Below are experts of layer 6 (counted from 0) of a mixture-of-experts language model. Rows are named router (the router's row for the expert), up (a neuron's input weights, with its number), down (a neuron's output weights, with its number) and show model dimensions 0-79. Each number is 128 + 24 x the weight over its row's rms, rounded and kept within 0 to 255. Numbers have three digits each.
Before each expert's rows: "gets" lists some tokens that make up at least twice as much of what it gets as of all text; "comes before" lists some tokens at least twice as common just after its tokens as in all text. This comes from a sample of Wikipedia text that the model never trained on. Tokens count by the router's weight.

# expert 48
gets: ")", "\"", " film", " Film", " School", " House"
comes before: " (", ",", " and", ".", "\"", " in"
router:146132138138120118093154144130080130082081121131120116172152170113119156142146136190124124100157136121174143143119124165097140165087119150132081127122150101098128108107111109144114111168153142167176163095138149182131139133130099146143144148
up6:128146155106098138119116138128138105153137140139115104134123127140097120077198098126114126157168133161149171107131091109098135094101108120137126179118138172105084125144125134160108109145133153114134081119122130114095137134113187143119086111
down6:131122144118129133139105144118096113111107131146142122116163143139138115122122088126127160092149107111135137134090138129098137117082140148163148109114134136130158138114117132081153130151159072147113151115140117104158125143118141153096128094
up7:093137111125129174131080098200107134103122106182124155101109132130118090103153120171133117132088156108127153165146121145152128164167171100141149111172085122160178138137129098102140086145144131134117124099100109143097124176120120145107133171
down7:132141150130145121095104154111142107131136128109112108132149116102109172128127124117113144122107140144141161106124150146107130142139125123106132112131105115113112099117158139117171152117114129108113118127095160164135119139148106100161168147
up8:100167161150124154141136120108113158167157109127113090079148127122141140138127122108106152114094133142135121106118159109122087161144123136121104129133115133146146189139117106136156143089082145109167103138133138131128135098129122137113142151
down8:075165126163087125118150120182140134151115129144148143137107153121118145093120127154143105117096131168139108157096129132171111091147118126148125124072133108121128161138135144147163150162107129106137094141179131147121159086115169095098114113
up9:116133050153109109134149116131123162093083134163133129104139111081105180129126168168128142155112080119180077121120102120136156165134098125127116155105096125126115107124144141106125113148089123141101119153155100135139146111164157136157142131
down9:175126166109124149155147111172117111088148152084121116150131148089137149096127108151146151149129178137126132130108133119115120085175118156072108107123149185091070133155125099076136091135148148125132150126149152134176147068130148100147118127
up10:141144153121090100103144073120148147124132132092119138101129123126110136126141128159148120155104119148111114138113112159094104089134145107110136096169105093097161159135117171107151110110139147054153163119120161120132161136128108103095148136
down10:147088131112093148124157147139096119137117137142108145145163169145144072144128118140116097101146095127122130129141155116135139148185129131098135123108138112172132164075119141111145145102136113121125125152108105067101147117115116121113151071
up11:113102088144113167129179144113164138099111160155062173158162093158103090116129119062143125117089090124150127106093111096107093118105165137136150183194142134174135115115134142153148105097093129110101134167113100081107116151107142133152117156
down11:158096124136165144129145128129129140138155086138114173089110130154129174119123121112154122139138079162123116104138098090148116117138104126127119111126105111132115142124130140132137156107144155107181122162139094098091120102117132161093092188
up12:120163097107139111102145118166140159139128101165103161087105144139128092152100124109133136147101139165113126128133159120163135123132146113135110129120139088127164108147076124127117133114166132156124123100144126108121149131084142130053145126
down12:120148149127130132153117110133083109140135139148112149132120141153130125144133126113148173117125101128132134062113129138133191147148126151088145125139143147132109092128138165116123190128139139108141116093110160095127101155123096091100142085
up13:075108116112171139120127116113116093123154110120111101099091165083123174134136113100174098129126129155111129146148124141118095097167116139124128127128152130135142072131136132144141096108136131167142172115114109120123110099113131133074131167
down13:134094127105135114137177154155152103096137100131106139107108117154147116109148116129135150117179179085096115136141170138125155101095147107155103122126149146089158101125129105108128145173096120120145123145096095144105130170126119124147107170
up14:118128115138158152159136142133142111176110152171137134103161127112063141098128140158111094135127139128098176106112117127109143139131146129117150157129114118149156129163127098114128143086136166171119141070141121108172136112163171120153169106
down14:131144144108117148139096135121153152131168110111127152129145154125125142094147154130149142142149138083177151165126115134172121163081152126165170118110099090140107140096137097137149108115191100164094136100114105107123117132132146164135109146
up15:145141108143133123127118101135098180135156118110144083154119141106137138103169146127127111123129108111100174114176102145116083126127088113124097141141138131132110130130148155097088177183138150081146108141092149096107127155154130113132132171
down15:161142119130124139123136152137100084153116138111112111097108115135143116110137144134128141134100115114164094065091128088165142121152131139195127172105162113143153111086159110166122129168083113109117139135149104157138160166125160117154114133
up16:116137073128103148183101134171121116156175151129160118096124102096141149166138103154147150108114138152134102110137105140124130171145123126130152124146100119106085158163124149104147150088167138083105108098141135100102127080143100125100150132
down16:139123122125077159130112058182144124139150133150139117107095100083159118122121106101079107110135150148126110141083167137165118148074164116148155120111129129083144143110159095162123107138141103152090113160134143130084125100154131160117126138
up17:121099097152127090117155179120142124136122204147096140160108087117125173173113157097143153143173160121111150082143057096118091101128083111153123128118111116104133121119148139120111147164152130114091112118078156151111147126146098129118133146
down17:137156122169111105164129142125168170112127156096130090138131084167076100144131145150086091093124109133136110098104115105151056135151129113125102158137099118143089151121110137159129132128105100127148175114161138144164153151136130153113088116
up18:108148099134140168142136154111120121143104121116165131112159150116104162137126144152132140112109143131158170171135151125127146116161134143112159161100147063124122143159145155139158093130118132108114125113098134119145177137139100105146123104
down18:122121160093103136105117116114161121164142137161095173123181118090109150143129133184133071165124105131156127146109138119129123108125131149099119098106097133131135135127153126139132133088108122124141100135140168151162175094146162117151137139
up19:138131149092124121128150117090085158128119161139168104192143112112146168134116125116101128132107104120095146155097136182126120100146099141107147130098132114120134088170144121112099157096123115144104104152079087187096134107122121066114124104
down19:095100096147149098112123133110118132141141141126165106121124141130098125128109138161141144108127141111140135152153153140122144157155120130150063151124112131152110136105123132107111117162138125134107145135099157154088140134121119057112154123
up20:068120092119125132153118153131117166177116131117151142162144125092172167147121120131095181155102110159137131124083135121115153163110094136140152106100111131109103146118124122087148121125119113175173176118116137145119118098135173145110151148
down20:142138144152120085130133134120121136118126144141177146157140130131103076092113139155165113139146124144128118117133136143156125141095131154123072137125078143113174110126094107162160120152155102110139094132183158140138190138096148130137095146
up21:124150126091109104128126087106111113134138189107151110143150115167161099128131141108183126128142087138082138105119176128126155098135172127128178105167106146099149136130167137151115136098126121124181137105097111098127140119159112148110101142
down21:132138104111148067167130137142140115143152134131137118115133083123104115130092142162076112140086132131145123163155106098075144140140112154103096104122133129108142159135132159137093142176160136186142089145126173128091085128121097144133128111
up22:096152099117115160159115154128156113108146130102156151172130136146100156156099157138160149114134148131134113091146144115123188131166142160146091125100082123154129131127120151114136119174087151176149123118124130121145143150133129114112113138
down22:103160099142108100120111118123141102117128141142130186119155121116091164144121074137089112147134143142157147113155139140178109104100119108130166099116126077124123132138126117073168127126138122128140141171123121123135109134204101097114126120
up23:106139108113109091143178119114146169168115116118094130122136137105151114150108126078127151149131101122143079098135098094118075102128100129127157094134152140129102114120169118099094118127138088148129099120129103131118156147136131146137136122
down23:085145121092119120101123098083129124130101173137137103150133117102147129135163140153146163083163076115113109165107102113143152108161134119133147100113126172087135105126146153138143152128133113114157146143105119139100126123137125147110100105
up24:121150174110139112133142106111167155140116101161151135154090125083131163126130150111161163116163101104128114116171117103113107089115156149101080124140120140101128153156163107139154137091136133160108129119107127116130136153134075165165080152
down24:128102129135157129113064156119109120132129103136157076115127117131165111118148123137143123120165121132103156133142163134144125141107113125144138141177132121150084123155123122110152096117144102178124135109139082136074151092164138117164105182
up25:144090134159153119152132144132087111100112149119128110183119095094121154116106135146131109157132169134179139110125129152133142177088085104113122146096131139166099125149096114107116103134145128141094074130158136185105133112090162108164100115
down25:171103140150118135124154158114134117122128104164080085132144153154115142114111072121118105137157166179131113155120123152126137138105151125186111136162137146153127107191112152095136085162141157127107110118108139162111176086126109141160103131
up26:185123086142122122109140130097122178132124145104078111155123110126112135122137171150159131139105127174132111122135107174097125089118119123107106126125074122098138059127163142124150129148090147155124132138145124141127093145109113149129111112
down26:151095144132058062118133145188138092127121138168110121144139150185104099095142099107103154092134088110109112153158169144115133082142148131135109106167078089153133165085138155104179128067133122145119166106157106093142155152137170140111097150
up27:072138090132165106153116117159143161172159129113158117090098123106186102100117079099177121111131148128143098122127136143122160113152144103175075140116106127168189144090147133110145132076146118135156126125099153135151155134183152132154142108
down27:131106142090127141117164115078131125108139119108153127114101146168118105156107122146139164162165140113112124102124129147089179112140136114107117106112103129058122140168109114125152130079083134121102102124166113109130110126149134100182105125
up28:141149050144062075141159096156126167096169089132134128150169130129127106125118119131159141087115157140102073182144129163155146128135110110116132138122128135130128144104144145137119112106145111091133109164165140100113120174145122103149139132
down28:178124210121122126121136151122110101087124092090127119133124156151162138104092149110112074154120125134130131096179139151140133126112130102119153115125112146152170133125096138102162106137147122119148100101128079089125129152122117138143139128
up29:122117101125148056140123137206156137138166126133128142159124116127158139107120120193171111146132107149119133137144113136152089134100125099126131130117167112080130137101157145109114147161148162159116158124138122140126145130119108119126099117
down29:136114083167128149143122152090161140131123095136120170140077148109087172094140143136120183116116119148143109133119114153167146121133101116117179135090164110133139158110124129116144114165123119132116111145122133120172144127106114115123130156
up30:147138114130123127124138159115115162096143124110118116167066107130146144092151141111159124100144106140103132134121149132150155166098116104138114128147098163170138123122128123123109147155143110122150111101117105088148107084170103085154100100
down30:130134106159089145169182149116124135150147116191106099150195123124098105123099118118113131158123121138140096132115111082131169114153132118145142119124098095129147134119118158103086147128116104129155147153160134125110086100159148121131137088
up31:085141126104122121141120118124142129126172129145115131147119110124089110113112068118132122100152094112145107152133156136127094085102157107143127106131129106133124093098109123129148108158120157137130138131145159140149139115163133143081110170
down31:175116156120141147160146126098110110120129132106158131118174158149108119172150105126102141131101170119110120115146100088139098176146088159119113120114143106117122106137105141093139159152135111119132169146113146091134138194113166099122145140
up32:098129096130102101148076123129163147131108112119121112108148122144122124147148147150154141142133133153105153144137128169113110165142124116139093123111110140084139166130124179109106104131131138152164170128124160162134106102108101094154141158
down32:149140147121118086144146116153135129171097109161141108136193170106149182109117112104130113124095165147102112156097120141095113108115150142152155109149150134116133092145152156170106111082157136110151130151131121139149108145067118057142138167
up33:114116123156129137130153142112131101126113138163163105123165130105145096109107124153157100140098145144147108115162144123127140184165119111098111143155120110124140157182102135140141114136128121148113110163131096139121213153124111136090132119
down33:130108140123088137163138137123143138154107104116170123106153107084113156139132147119127157137087148147120138104103158132125119109143108155107133113123160187156114141095136115111129113103125148124112146193147113113162121146149143115151132145
up34:110121135099121139128097134172097150138150098138091121151105108155168129112163143145142132147153093101096155114146122147133095115072110116125122081115104140135139106095093124091131144134115118132113174142125108118106149162108127122146094144
down34:156093128166142130142135102129116129112126106117109129144125124077165141070135131132116155126115137140166099142119123114118137135190130118166151130107112172172132114164106130134107092125146109145130139134118122133155131155119080103123174151
up35:168123107147125106138138129080112148127168093147168107148170134106140111156123146117104110134103161113153118112141110136111087124118141160104131114106126131160136132103123149094116147131113108095137122108139136134116099135148155134108136142
down35:083107183140119142095108109147117171154120115160164102121127133099111141117164154134092120158133135139154126142118115152141076158140164113092123139136081163126148108082108086081103109093136055152131162107132175141118126158125126123079146108
up36:144128132120121102156146113161118157165159152125143157162112122094142117104149119156131149143132120107179115123110100121101111099157135155130134158175137142114184134135136150177129128159124131112105123111083153106094125109134127106063152108
down36:117143123114179148093128128138124122125126151131096152094159109130145120118102083162126113112147133144098129093098149134123114077150101122143124155092065129150104154117118145160133128146151165116140109129156110061122101153178134102128100163
up37:098126151150139079142143159116150112143182140117124128155112133147122126107137125086146149141133084155106147133149161079110139130124154119112140146094124149133134142186130137164158153146086121111159133129112125147150107125103110149131121131
down37:101148103107154112141125091103088132141129095111141175115098100131130150116136114159148114143124165163129156137113144115117108185124161140134157101111119174138113134164124157118108113134111102121108127102120122115129107162119087116157153168
up38:115127094153121153094182096161132137112163098071078151161141170127122157156116083108114146119147070174161148156107130135131126127139119131123126115122171126122142162146106099068117133100123133116174152139118128122120123135138127072121086144
down38:134149140178071115173151126129109116102104147139173066138166128112103085102130097104111148116123121111150150129112112129131149141120130158148149109126111149146130122106089109128177150140091099164114065185091113147117122138142144132107134123
up39:084135104110131132153146099080158156145112125139128113076115126148155130129128115117125081112174148161149153113176125131149142147131126128127129111152098114137122116162104143096112156108140103135113088128141144114136126136147142121152151131
down39:145149140180138167134160175100112133141133148125105115161113099140068112109142113117108146090145123124122122113105104136115132146094115179139165086090144119137135105140116148122199141116136150111150119156103118095157101135150147149130128107
up40:116131117094145149121149079177136166144141155148117121149119141138149113140134166166172118132100134158135125113120133114054111144086116144172131131101112140170142108129148150169121169170168159148133133123122122130116162138150105114098118149
down40:145129171125120132179122114160102159110098088153112111091097121101129114089104115120082119170105112130102129086149109116104105105072097124138111129128125163130073119125140127152141114126148163178173126141131158148092123133103167127126146124
up41:097141082164103118174160162132156118131115164153116116105088142132148122155136058124098070167147094121089136101104141168094138139105183097133091152117117138095150118113123141115130140142122116125112098116124161102130134148128152157100116118
down41:110112127134147134100140131127150154134147152162100081118146156172167122144166175098110141124120138138143128161150173107166084109083116176151136104114134097115125114117120121115095123126127133096141115065111151138088073121120137140084116107
up42:127152134125147068091168078121119143133111138091147104150104107155154181125122110139135153138140118111124111124145108102148135135143122161108141173130126141097114135094111121100149135156087141153139153140093119105108119127125124137087139137
down42:114137140093120135080156095166155142094136142122174131101115098115148184142126174135103127133130150145175165107123113135171142132137121097101104153115116121146142160116116107104110165138118125182122138110168121100157123160145145111135169110
up43:093129107114110163102097142092129145136119185064104122147109095136122133114148184077146092115138135132157094104140123119147114153167135094116106144126130130116124166192140083124115114108105137137141159114123170118098103140176132128112124121
down43:141139162137124122141120128105097105142151110136144141111154104122117078105130095151092136090181116136120129165119084112117123137121134095140074139124118125115132125113120134124146129127070065158094096119108099157156124150105094115151156138
up44:128149152117115133130077142095102149121133128138159139143112136152159086097143162158126144140067157100118134084134113106092132109147154163139143109182141139099137155093153142128125095142122127157135098168163100135165139183136126102139068125
down44:125135091124142129133102121144137095114173138128111132095121110143139088069105108077103132092104139133108148157147135105085098163085124104130131110138105138076103121112094123114141165162113116143128135105121074161135145136132103114103128116
up45:124140150126136137108122149147097155114106135136107114102103117099127128062121128120137124125104160127131114120134152130111131118123126099102155117121167173109111151071135091145115151122069092125190107129100140111123175139162131148148120097
down45:187131130121171101068114131115074115119161111101148116133123120097105159128127131104153104126098109095160151152144126099131115109085113104160139170142125133174136116177168124168170120098128132089140137102188132143151136148149182130155149167
up46:155144171145097120147147102106137123107143162124155131102147108169109157139158119083151134125151100096140121104127164141099118193183099187120167141159128087129156134163134112154146135104146107118116182114131092150141155153118119120166113122
down46:116148123147091146093132117134136142176107096122066122129139113083115118135145140147120133155136116126178092159160130133095133110140132143126117098144090140101125126126090097106194108154156139143127144134117116115120171156095148147111105112
up47:125165119177140154108123137145137131140134136078076160121130112136115180118127136136132154149142151131118138093124117132123113181108135141138115162099134114123148181158164109099166157117126118139127129132170163169126130146151112168125128168
down47:142095127073113139145110126136149122122172097121166126137109125123118153125124074151141114130106132038141121163148170117164111111086151103126103155126135143141125137118111185144184131119146155126117111126133124120121155136077107126152128136
up48:182152156102146143112106138124156109113151154152098107124108144093117109117133164145129127142115130171131146162130068115047111112151116105151113111120155086103144127137110098144130147132160148130144147127162165129124127140130140131156139124
down48:122148110120072124123168139159080174072135154119131112144118145085123124170155124133132109118095144115136151150115134105128110138166140099123125124166153141117121146119147113117128092091139121097130124125105166145127109101141122128139127102
up49:163086138160152188155145165108125121136162079110146154130106109144127087120150082168140135130161166110107144137121105160141107151086144143172147126130135128114120104156158145103096147136148168148099148168122141098130133156167148094126140140
down49:117101149091140140144150145108131165150095127138159115152130107111164112121099138109113055137149093145148133159085113161099141132160113148146123136129113134123148112113098139069141114152146146182132090116100098156136180142103068153151156122
up50:126096130091159130124083116153179155181146110089136098138108125157087158122117145108132150123108143124118119119159102181095139165121143131140145122150142110138135110123161126139074124068136128108142087104079137148128142104088153100136115061
down50:116143102123092085121128138197112125123136095124116143124154173147112117109146085124101170083095095151140121129187101194109118110137170092123105122131139121101154115092131093133109149150123112134105118109149147109149142102152148110159111107
up51:120138139117105125195109135131085128112153152147105130089136112090138162125152128161106133139081106138144114110129144088153149137114138160140128107154135118143185157156148128097110111160144087146167152135185182132089102138152106117106122171
down51:065116142124187122087140085122114070117147124125156122127124107133135150139122146126096117116140136130105165137160086162121137132114127110131145162161143095151157148148112114141104157110149110120143160156126126193172196078107104152122112155
up52:123106156097089156111101155117120090119122119105148117168110133144100099173122118108112142176145164094119136168120123143147152133110115161137098080101158134134182134139138127106119125107158118133108138103158129144151117125151151146136095139
down52:139153126103114164142092130108114122147121146124094132147142150146092135119124161154152128083161118152111121130141137119117143119159107141142150099136143162181114125139087128123140134166061110125140121120125111127108145139088147184121120093
up53:072119067165145138163106161145117133135108135087139126153180132115147169123106140096125147138151117175126132137099132118117103090127138105121174124126124107127126105120129138081134168100112124134166061145051140089112116124161124087112093137
down53:163134135146126132114132125146104095140131159169165119101166163127115122161086156112119131102121121132132106141171148122115145144113137093123119121175154150109163132161103138165140130162155192102155133121101117117089118148091127124134127116
up54:123156149128155172168113127130120119152122144104109120146090128133103147116098154100125118149157147136126142126121121123123156148116104101130102106136097108134149166123111109141161172152123096143131057138125141142131111124125155142129120185
down54:143104115151095163139158138154157095127114147166110091150122141150131167143134109078161143141106138111128128177157103143184138173130138140120108146156129120100132109123128138156139125110111108136092132138129144143118131149141104108104187124
up55:131114179118170104125131111079136127090132139135169117139134112148142109093168133105075159129138117124143105120111170122101117138169134114125145159142097167122163149140141146138106157130107141133117120163132118120116121106113141167148103149
down55:126151132109150132137087120178137096169130164138119142139114112084142130126117125168143081134115117138118124128143116121161151150120171136170159102098176114143111152163128155153139081132162131147114146109123102127117148105125122109109121162
up56:118121148136115135108116125098107126100140112080159162132102152176162136154104134150142124116095136078110177129130135120136125122169148186163115181109136150147046124169139137112157167144121131108147135104132127146143123075103129102183138149
down56:118123126106111141086131127107133123120132113155155127106100145155091150103106134103116117115146148143104138147182143115111117132121131181179128125110120139108106148128150170154114096114113129134126125093137143131124136150129116124093159083
up57:123141110122146143125079132145177074149095129174111106146115151114107123127115124098140167127177091146100123113109130121076150109140124141175148113179095098133119161117112126131129128125143094165120145125127123161128103151132129107115126163
down57:094107117145112103111114107145107126105154112127150132151078138092092099124137106151088151100092141111149124128116146154128071149113114123156148096141144152140160125161122170081115079168115135078149105134148132124122126115128115119091150168
up58:121100124126128162156120123129107094118142113145136098158114100134082166130123156116073163148107117113131136136147166122124126085130141130150098139150192133121148173158134160141116075165125147082141151119141136096154087170130103111128154152
down58:176158131103119151120126150152153093141126155163149148107128137157105129148150099137130080128125103092125098145116087066152114119083119151099169144129133149132127147112140065087138130141160199096107108142099154165093141091133136098162126115
up59:131151143120111118120101104120128154139128122147109121131100125102115120115129143101088135150122173136141114143124075149139157134161115130115113147184144174124140153125104122141111145117119107119139126112083145113131144133127132158105099165
down59:162119146110147168128131132094120129136140156120141153128092143117125187170139169079106171147200146124073113138144122134153138148137150124133107098111139118138101133132121147120079120154135135131182118133167130111120114130166104111127159113
up60:122146158115112099116153098150116139095132094093176164102126102163121125113097136140129121103123139141159135149136122126158099124086124121128104130130140100149171171114140113138131136095142148107054142128079110147190136069160109152110116128
down60:141116116122097084138073116135159125142097121098143127080124121146141127132113159104081112119129124133105135105095064144113120111156119104099123123126106139112159144094142104111125134126120106165152087120145141142185129126160172099131103147
up61:134135108109164136100142114154125121128088120165080142138138124170148137096127134140098079114108147126131103119151132135178167140160116167140164118128109123151089187113113105158165105069155109113158114112121073143113137117120137129160102108
down61:110123102146133126140131101102130134126145153106126125118133130121113120176142101154143111142115107132130072155176163125095123103140149117144122103086131145125143154118164106125174105133116095094163087107144132127151097131117129139162158158
up62:125094141091101151143135114182176143142143124131100154150127133138061129128149121111130108166089139086131107144117111126143113105143206154186102150171151149131125102149118099115104157125191078180125110149119172113088094171126127111133108138
down62:124110154094155138141146140165094112114121129120147148109105083093097108133136148109094099125119103086164144131104087120154134115175127115155125114156126105147128109140127142149113106173163185149138163093125086106107130150123140125124130147
up63:109124176100164124172079138174116139125103164138113153121144169130114126101115150126101151132135166089119150153126126126098112167104113128133126098156121107054131135149144154130106103125117130120134135128119155163146101125154141145152145118
down63:145097101111139095116098103102156131152091116117125113129113140127112115123110096159143178102138120112133161109127165108154137141095157128159098077149179111147127089115125138151109124150118120137059122110128149159125164124118093142086128164
up64:143152190153108148124110113143139131123120101116190100109127088162113099107137125101105161152137119146163153146114105128163162088172161179109150114121135111117146142106135128108136093128131161146107123119179098139125147108124091130140138104
down64:050116110097159092100134147132132128112126110081159172103097121098134119150146143073144132130153110083161113113127150085138137125140161147105140133090155099072121163137086151127131098161146175132128091138134107124122137119107164156133154124
up65:113121155146120132137146154136110121124160095107121145130152168102123120144164131121135118137155142098155124122149105137116166121094151093107186107129088148145127141146112126152144121124103129155131107119120122098145094109108103131145159176
down65:151168090135140141109131116133116114155100159080129136120111112138165150118111135128117123134143146083089132097123110131117147098162090128165145138121107112142164127106139146113115149126160113108146119139106142104118178109130130134111128144
up66:130147100135163131132146127160088113126142124122107132123128082119103103124140136138110103134119137117165133189146117100128097114109106127134124118154086100131088131108154105163146144100141101125131140135138116147126126155116130114153141139
down66:135121079128154131169127160150119141135104135112092166165113107091155150159126133151128136125128132134155159143144106114115139147117131090128150108141098148141082122127108153114144140112119124099138118107155140095127138181113144172129131191
up67:123111156114155164128152123229115113134124103128117134143114087117165093130164145108130140169172140117151137122150118134118112115087096104133134118136100149173101111132129163100158149142119129146130130130105096105135111158103065124149139107
down67:134121090158135135155128131142108130078117114119156148122162122115127146129150111144134125130117157137111137172113114164137086114171162102127117126136168107124135061152154124179141130145128156150150103072129124138130116103124165143157142130
up68:177112147095141124115103110148111141139155159118110084115112105144123118100127155175120085118094062123139111125127119158123111133166102149120142073099108121121123125135127127109152155155158143148130117107085112133135141146114133121140110117
down68:147139136149077081162125098150117131110168123150123116127095136138139122124159083125120120145162118091118137106115110130105125131117157125145125143107154145112123104112151104161132124146122140132130088144163097115166136120109157125139081134
up69:112134077128126122134148137144149122167153116085106119121133110120130155129122101112121140136141151139131115164135118131122088133130092123126109142082145121143102110127170129135121158113125099111163189113109174136114108099155150118121143127
down69:114092144120093126109122127153092125116138148113111135105100125086117138099120149163094130155100106091085142104121107113142152166096115100150133138129117077111071088158120137092116098128064163164143096137127117154136131130099099088137093127
up70:106132165118142135110110087161106117139124157072140102145101122124095118121157122154161111142169107089138164155091126109118149151128096148136127109139156096122113104125123137146117111128141164140114160147108153101113122132136126123155144109
down70:123116072147086130142092114159148131137122144110135092151150105105116138139137107118124106155076102152181139143134117077090134146110123165143084162113127136094149110115111125140109088143095137162132166105148131146092168171167110149176121130
up71:126147097164169113126102129161089129170143133127171099113136101135130101153116132116145123139160139153117088160140133137123156094165138101152136133131118154149113059099069109137090105153138111111136103148155124144082139164136133160129109135
down71:123135152145092093159129135120117141116082179191119148139132112094086120118111120178117151146141150105141133108181089135167136130134145125145153142137141117127112113149130114105102121125106174156131130122132167145085149117101098133119086145
up72:093138134113136113105141128129067169124125175144118146120126140103128136092144147094121139131118137133122118083118120149159085082167167102126147152071119103103153125135121124181110080107153132136125132169116108123165107128088125176116151137
down72:096127084114120120098109145129180081120127117134147072134138132127075129107173120082119144150112154089131112099080148113147062119118093091115143160166129114124135155126117117117127131105102125092159113109111140135138131145094144143085092072
up73:093083119137075151100163104130126154103109139126124120123130158134151109101118118136104117116138133144135150145128126120098112129120140150168140133110120122176135103152166145110128196155085139129113136095150150111084109173133164158136111133
down73:096086154177129147164133106168136153138078173139141128137148075100102089142158113191189150136158142131097159140116120109082105137160102139139160121102115126102140176144070131139114140117100127106151130148126095116100124140145104164146134109
up74:155117124120159126132152121132119068076156128118132105115131127125178069174129133123119130137112134114130105105109125141135159099131169115146119135100105130134167135099133149136123146162111112172115119120096181128131131100107128122174152149
down74:153096099130111149093140126138130144081141161119099133159128101101123155107129153118097120101140114166071130137157107130118162121132119120111150161159136114126140141150107151159120115102183158163086125110064084131129095133136145137100146067
up75:182102147114084155128130141158124169136153150103105132135159138100151141088143142119124125160091146125115127118132136085111138112154121119135117127138149112084087133189144151115075180130127122135106158131137145134138083120116177141139100139
down75:167098150141151136143095111118094110068116178093158148141092137135154097122115104087156132160135105123112142103101103120121126113148169119131161105133168124137099121099112119132115104138114119087133116123139111139122156145148132112133127124
up76:147121160151129105115110114096127152110135092070137115103122102082105110122114134155125162127144165105120132100168105125093117144121101142096127108113114125098131097175129082172123095099137115143092123141133121154147171161141140138159145110
down76:133138084146152115137131143129135152141123145158143125128105105091157099114117145094138126127120137116113110147108119118158099100136082091113105116122110144095150116134128097112154118172119126094112118133142127112138115127112069098168091118
up77:163141189151119091155121144131111106108103096093105126129152125106151138152151144137148125142168128157184153105147168115089121086134108117094149141157106132144123135161110112140120164098116121135129142154158107136130136114128145124154141114
down77:112141158125092103135146117091136137142170123148128128130063111113173135120130134102137106089146150132132134136104128096145111144119088118147077161149108116117097138115135109167146106114161109130149098149126133149151104127123100126080113103
up78:137193108144091093129113092134097146151167108133134174092071110120120134095114155126146149161123137118153093123144143176103122137100140171101090134115127150113160173121167142117114170141134117117139182128144178087114127134103068159105156094
down78:110119132109145123119092109151120132117133122143072141109137144138132090142111137121117104132112123111121127136077146140139122115165132098149103148143124141141094126138132123125119159131099106140086100146135150093108084084128147108117107145
up79:064145082080131095088144171131124111149110100136123124109147107105139141078115171110127169103086133138155096106146114135134117110123140119123097132109125107108184142140123103109102123144108119143105146113175116134152136201105121181102125135
down79:151168142105090151153146134131115119131112119145124124152140114121153142070134124148109162118102069110142106175145172116171134155113108135170143141097165120120176132119152154095145136108130111137165140112173146127109187120106135135124135092
up80:165139115132156093050129112109123107117169098129139138124093089121097146091101115137177138175139119144173129104131159172127117114110162141128119144112162114140127109130152156150091118137110151151153184162099139112130151162126146135131130094
down80:152150119105136155159085080141142135114123113103163146090145087129119104119094138125186095153117087102133090157099146135092116143112099101115119135135142101104131090136124148134143136135129138125119108131113081099130169112111164099121149168
up81:135119151104110136108127108148114152080142123138100158103110105133175173099115138137119128157135106135150121114099122102143118134129086140106169130117127149117095134158166139147170121105118109075137118125091104141133137096117110134123107103
down81:133140127097101166090108070108134139106156103141116133114090116116130131141153079112123090161144111162112118099112144081146132099205162102096103114113171124138086146117140146117105135092126114118148128139166105119117134095104148143119170160
up82:122103156159125134096124164162087167122127113152166148145183148098130122115159103152117114109107098114103123105135105151079117140129114133112104151145097147120158111128097106076150117100137097145145136147120136140128114123128108116108115111
down82:133087127135172129116126164141126123096114129114147136187125108155126129096108131119151102110113162137125088102113143153144102135136150138111147107143089138118111160157113077119109130103152129138107172169105148071153124080119129116150112114
up83:103133177130168127104201153119131135120141123103156102131115105137087151102110140120179134146150132146149121117167141123165141149073136132173123149119145117145134091113132089117139134162134117143134131130125121107106129104148111062138167111
down83:102078147120146143157098143141141159125126112106106119142134083089131135088122173173153069161154103134100137146106126127081114139137093118149147138121114160142085118105095099116109132121162135153157128156152141110171147120114149163099108168
up84:117142146162117138158086150084102074104136171113143143172155117160152155132179103145134124106084147145149100089102158105113144154135173147101124098128139118112159113082107125121144136140171155112139159168129162129151092115168112155087105159
down84:135104142150109155079155167108134109089131119095115132132157150151138190124092125117139122151120159078117150139171175149123135087130100115106153110112118124133148103100162141117117087132087148117139135135136116164145098148098100109100179139
up85:134131162178120150167122127120145146143132125103123137131127139124133166118131127069114174127165145111162130074125080118115117142132091113107139159146119110153136149123130137115101111160080140118126139126155141154131134145143126126101176150
down85:147106123078153087089163119100154114146116171142136123150116154136125150141127117147136111111191182169091123110129099171108098114106168144158147092123108136094114126165136137098150177168097110094156155096132149152096163125126123113163144141
up86:091156081130156124135154112112145131110116165149095139116123099138140103116130146120152109111137123166100138092104172109152137116088161131152103116147178136153094147100116142105106107130134140136085148146137142157155119114092134127109096177
down86:096134161114126088139154166123106109137110120118122162118111139128158127132127123085097105108106178132128115102111162138146164117131136070173138115123126099130108110119133135131118124136138158145135119116161157139159141124141082123151143118
up87:135108128144121133148160124121068125142123091129155135125103103152107152111123146108136124082078129148134104081151147144160150155128116140105152164116097148103161115127104106155131090124162143197117115117146141120152132169086149143107123110
down87:157125124122104174104107089114126152132126123134119140147134120136116160083116131146135181137150129155132100120132099095107121111087130149109104094150124078117074148089170122119104111118117091106127128106106117128140135153144111107117140104
up88:139139085136127077148098142128170116094139131167118150118121148152098088073131123118114162141096087154095117120118142143151123144154160185152133097153176156132125137119160088117117111119141103166114120081101128179126131134139130168126129148
down88:158129097096144124112118096100143121110160111145092135143122137100117136164134134109099153184117147164118107152126115090143101117151105110132105125093132111128129153170129099125159152160147106121093157112102106127140145127067133143126158139
up89:150123113122115149168114118113115117093116062165126098145118149093124115119145105105120145129101116125104088073152138101121102122111131111169135152136149117098111104125105137106103153097112092164141158133092140128109118156134101118131129173
down89:143122148157180147150119128126122159135095123111126103088144123132143137169113134119116101153134100152103121101127105144087116149108079135112154134084133116143110140136088149176130125125142107118122155147095100131136135148160168144136134110